From a checkpoint of a small mixture-of-experts model trained on Wikipedia.
Experts: 128 experts in each of 8 layers, 32 SwiGLU neurons an expert, 4 picks a token.
Below are experts of layer 7 (counted from 0) of a mixture-of-experts language model. Rows are named router (the router's row for the expert) and show model dimensions 0-95. Each number is 128 + 24 x the weight over its row's rms, rounded and kept within 0 to 255.
After each expert's rows: "raises" lists some tokens whose logits its average output raises strongly, later layers aside; "comes after" lists some tokens at least twice as common just before its tokens as in all text. This comes from a sample of Wikipedia text that the model never trained on. Tokens count by the router's weight.

# expert 66
router [138 124 141 110 119  90 119 134 149  96  82 157 114 138 126 166 114 128 144 165 149 121 138 118 146 135 132 108  89 120  96 156 120 110 131 101  97 103  99 157 137  90 110 146 102 127 144 133 163 153 133 117 136 104 116 187 148  98 119 165 147 119 142 170 125 152  96 128  96 132 179 150 146 145 175  99 150 153 136 128 155 145 136  83  94 129  95 179 136 135 149 129 109 162 103 127]
raises: "ributed", "quarters", "enth", "rich", "ground", "dom"
comes after: "|", " |", "-", "ific", "Personal", " No"

# expert 110
router [153 103 159 105 134  96 119 101 153 103 100 159 104 145 150 144  97 156 154 155 149 112 144 106 153 109 150 101 112  93 104 147 105 100 140  97 104  99 100 153 164 125 111 156 111 142 143 107 133 150 159  89 161  96 106 155 156 110 116 150 147 108 161 153 109 160 110 158  99 114 158 157 145 150 144 107 156 146 152 100 150 163 149 101  95 125 104 140 143 146 143 140 101 159 104 111]
raises: " in", " the", " a"
comes after: " (", " in", " on", " of", " and", "s"

# expert 107
router [144  72 166 102 152 108 109 118 149 110 117 145 109 173 131 139 130 144 148 142 165 103 145 103 150  93 169 102 109  91  85 167 114 114 156 114  97 124 103 148 152 102 121 138 108 149 130 113 146 152 145 126 126 118  96 137 156 108 108 137 162  94 142 138  90 170 129 149  99 117 171 143 151 160 169  93 158 132 136 114 143 148 147 116 117 115 131 137 129 143 165 157 109 149  97  94]
raises: "c", "g", "mer", "st", "cast"
comes after: " |", " the", ",", " of", " in", ":"

# expert 16
router [143 106 138  73 168 101  90 105 134 125 110 155 118 157 165 145  69 127 148 135 180 114 147 106 147  84 144 114 110 126 113 167 125 134 136 120  98 124 120 146 148 126  91 154 112 160 141  88 147 155 167 126 129 115 117 133 129  90  99 138 142 104 130 133 104 154 127 149 113 113 152 152 167 136 167  78 151 144 150 106 142 122 168 114 129 107 128 131 167 170 119 147 132 158 121 129]
raises: "ger", "g", "am"
comes after: " H", " G", " W", " E", " F", " L"

# expert 2
router [168 109 150 113 157 107 108  98 160 138 103 152 111 143 127 132 126 155 144 135 152  94 128 126 143 109 136 127 111 119  90 161 117 104 147 122 115 112 101 140 163  97 125 142  94 138 139 115 169 133 137 123 173 106 104 162 161 122 130 171 136 107 130 127  94 143 112 168 106 107 117 133 164 129 161 113 155 155 137 110 140 149 166 111  70 123 117 165 153 147 155 142  79 171 104  80]
raises: "if", "im", "em", "i", "ing"
comes after: " a", " the", " and", "'s", " The", " an"

# expert 87
router [166  88 137 124 107 117  92 136 127 102 109 136 114 157 142 133 108 135 146 159 149 104 148 114 165  94 152 117 111  98 120 139  95 122 156 114 103  74 116 162 129 102 102 153  72 177 111 118 140 148 129 120 166 117 118 166 139 109  97 137 162 112 143 144 111 176 113 134 110  99 141 156 183 149 150  95 162 149 131 111 137 166 141 107 110 154 130 149 124 132 160 147 109 144 120 105]
raises: "ia", "io", "ick", "ite", "ain", "ere"
comes after: " |", "|", ";", " a", ":", " and"

# expert 89
router [134  98 152  85 128 107 128 118 124 123  95 141  82 152 135 150 122 133 156 151 148  96 134  92 144 119 157 104 131 103  84 139  77 129 148 115 104 122 127 155 155 143 106 137 116 146 141 111 128 158 138 105 158 124  87 136 163 109  97 159 175 118 128 141 108 170 122 145  94 107 145 152 171 160 142  70 149 146 140  97 139 146 152 118 108 108 113 141 136 158 139 167 109 157 128  88]
raises: "ss", "ff", "val", "tt", "str", "ra"
comes after: ".", ",", " (", ":", " \"", " the"

# expert 35
router [156 123 162 121 150 108 130 120 170  86  85 150 103 140 131 178 118 139 122 147 173 130 141  96 148 116 149 103 127 127  90 154 119 110 122  90 116 107 124 176 133 105 109 142 121 141 162 131 158 152 151 125 169 106 104 180 139  99 111 149 137 115 151 157 118 148 114 131 104 121 135 150 171 136 151 115 148 175 126 118 154 144 133 103  96 122  76 175 133 134 139 124 111 170 101 122]
raises: " and", " (", ","
comes after: "-", " Occup", "Personal", " was", "ial", "ific"

# expert 102
router [153  96 145 121 115 117 101 120 131 116 113 140 109 128 167 154  92 156 148 190 146  91 171 115 136 133 168 112 114 135 118 139 108 104 153 111  90  73 113 147 137  98 110 155  91 173 163 115 172 159 130 108 131 117  96 161 128  98 114 153 141 112 119 147 108 149 123 131 119  94 138 133 154 136 137 108 143 178 128 111 144 168 180 124 104 154 111 133 147 156 127 123 100 131 112 117]
raises: "us", "in", "un", "ay", "im", "ust"
comes after: "-", " a", " \"", " the", " and", "=="

# expert 72
router [155 127 148 127 131  93  95 153 134 127 129 173 123 166 161 149  92 145 135 148 133  94 145 116 183  87 126 101 124 120 119 169 115 114 186 107  94 109 127 134 127 144 107 166 116 139  95  71 120 144 161 117 133 112 107 174 150 129 119 145 129 113 136 131 108 128 130 139  99 115 145 156 145 145 164 126 135 150 168  95 165 147 168 109 121 137  94 140 157 142 168 157 125 127 121  99]
raises: "ation", "i", "che", "al", "n", "in"
comes after: " B", " b", " P", " p", " v", " t"

# expert 96
router [146 117 137 109 141 104 115  90 167 102 103 131 110 133 136 154 106 139 159 152 122 114 145 109 135 101 155  98  91  94  93 146 102  86 146 105  83  90 108 165 160  96  99 137 121 132 121 136 127 138 148 117 134 104 115 165 157 103 118 139 136 120 150 144 106 156  88 127  96 128 183 141 133 141 141  62 152 139 134 134 147 155 138  96 100 124  98 125 133 133 154 140  71 139 111 109]
raises: "enth", "ronze", "aga", "reek"
comes after: " United", " 0", ",", ")", " ", " —;"

# expert 75
router [173  89 139 115 148  99 104 121 150 106 117 143 123 128 155 141 120 146 129 184 132 119 137 117 141 116 146  83 112 122  96 130 107 120 153 105 112 101 119 132 134  99  90 161 110 153 147  98 175 173 139 129 161 114 122 177 168 127 119 143 143 115 138 164 113 152 107 145 121  95 149 139 172 149 144 124 148 161 147 106 143 155 141 119  98 134 110 186 180 159 148 134 106 129 113 102]
raises: "ure", "ors", "ah"
comes after: " the", "-", " his", " a", "'s", " ("

# expert 28
router [144  87 143 121 110 129 104 148 115 100  97 139 112 164 156 168 127 139 134 151 145  78 140  99 132 106 180 114 138 116  94 135 108 124 131 118 116 123 127 130 156 141 110 158  71 136 134 105 153 156 157 115 142 106  99 170 165 119 120 152 176 120 128 157 106 162 104 132  90  99 135 175 153 147 152 121 157 178 137  99 140 147 153 125 119 102 104 135 128 154 129 164 132 150  96 112]
raises: "ree", "ue", "ure", "ere", "our", "ors"
comes after: "==", " the", "-", " (", "===", " of"

# expert 54
router [137 111 166  96  99  93  94 102 172 100 123 144 119 153 142 158  93 140 155 151 133 123 178 113 150  86 129 121 104 127 108 161 132 105 129  81 124  89 108 164 141 138 113 148 121 131 149  86 172 154 145 121 118 111 120 144 121 130 109 171 155  99 141 142 103 136 124 132 116 129 133 157 161 149 188 119 140 145 139 114 162 136 165 106 136 120 144 133 146 153 173 156 118 162  99 121]
raises: "on", "t", "ney", "era", "burg", "lo"
comes after: " D", " B", " W", " R", " T", " C"

# expert 4
router [162 126 156  94 111 124 126 127 167 127  90 141  90 143 140 127 121 140 134 134 144 100 154 108 140  96 134  86 111 126  98 161  89  90 127 106 121 122  89 179 144 109 113 137 100 156 159 124 128 136 169 105 151 115 118 143 164  85 111 162 163 108 148 149  97 143  95 142 116 107 169 152 134 169 142 114 139 173 140 112 156 160 147 107 106 109  95 144 147 138 148 139  86 127 125 114]
raises: ")", "C", " and", "\""
comes after: "\n", ".", " |", ")", "==", "==="

# expert 113
router [146 117 158 108 116 125 120 115 132  89 103 174 108 154 167 163 117 132 149 163 141  98 161 107 142 127 169 112 113 117 115 141  98 121 127 111 115  91 116 136 157 121 102 144 113 168 159 114 136 154 144  96 147 131  81 153 137 121 124 149 155 107 135 151  91 156 113 141 113  98 142 166 125 175 136 118 154 168 155  84 139 164 171 120 111 136 116 130 132 168 148 164 120 154 102  90]
raises: "o", "ur", "l", "el", "ar", "."
comes after: "\n", " (", " \"", "-", "==", "==="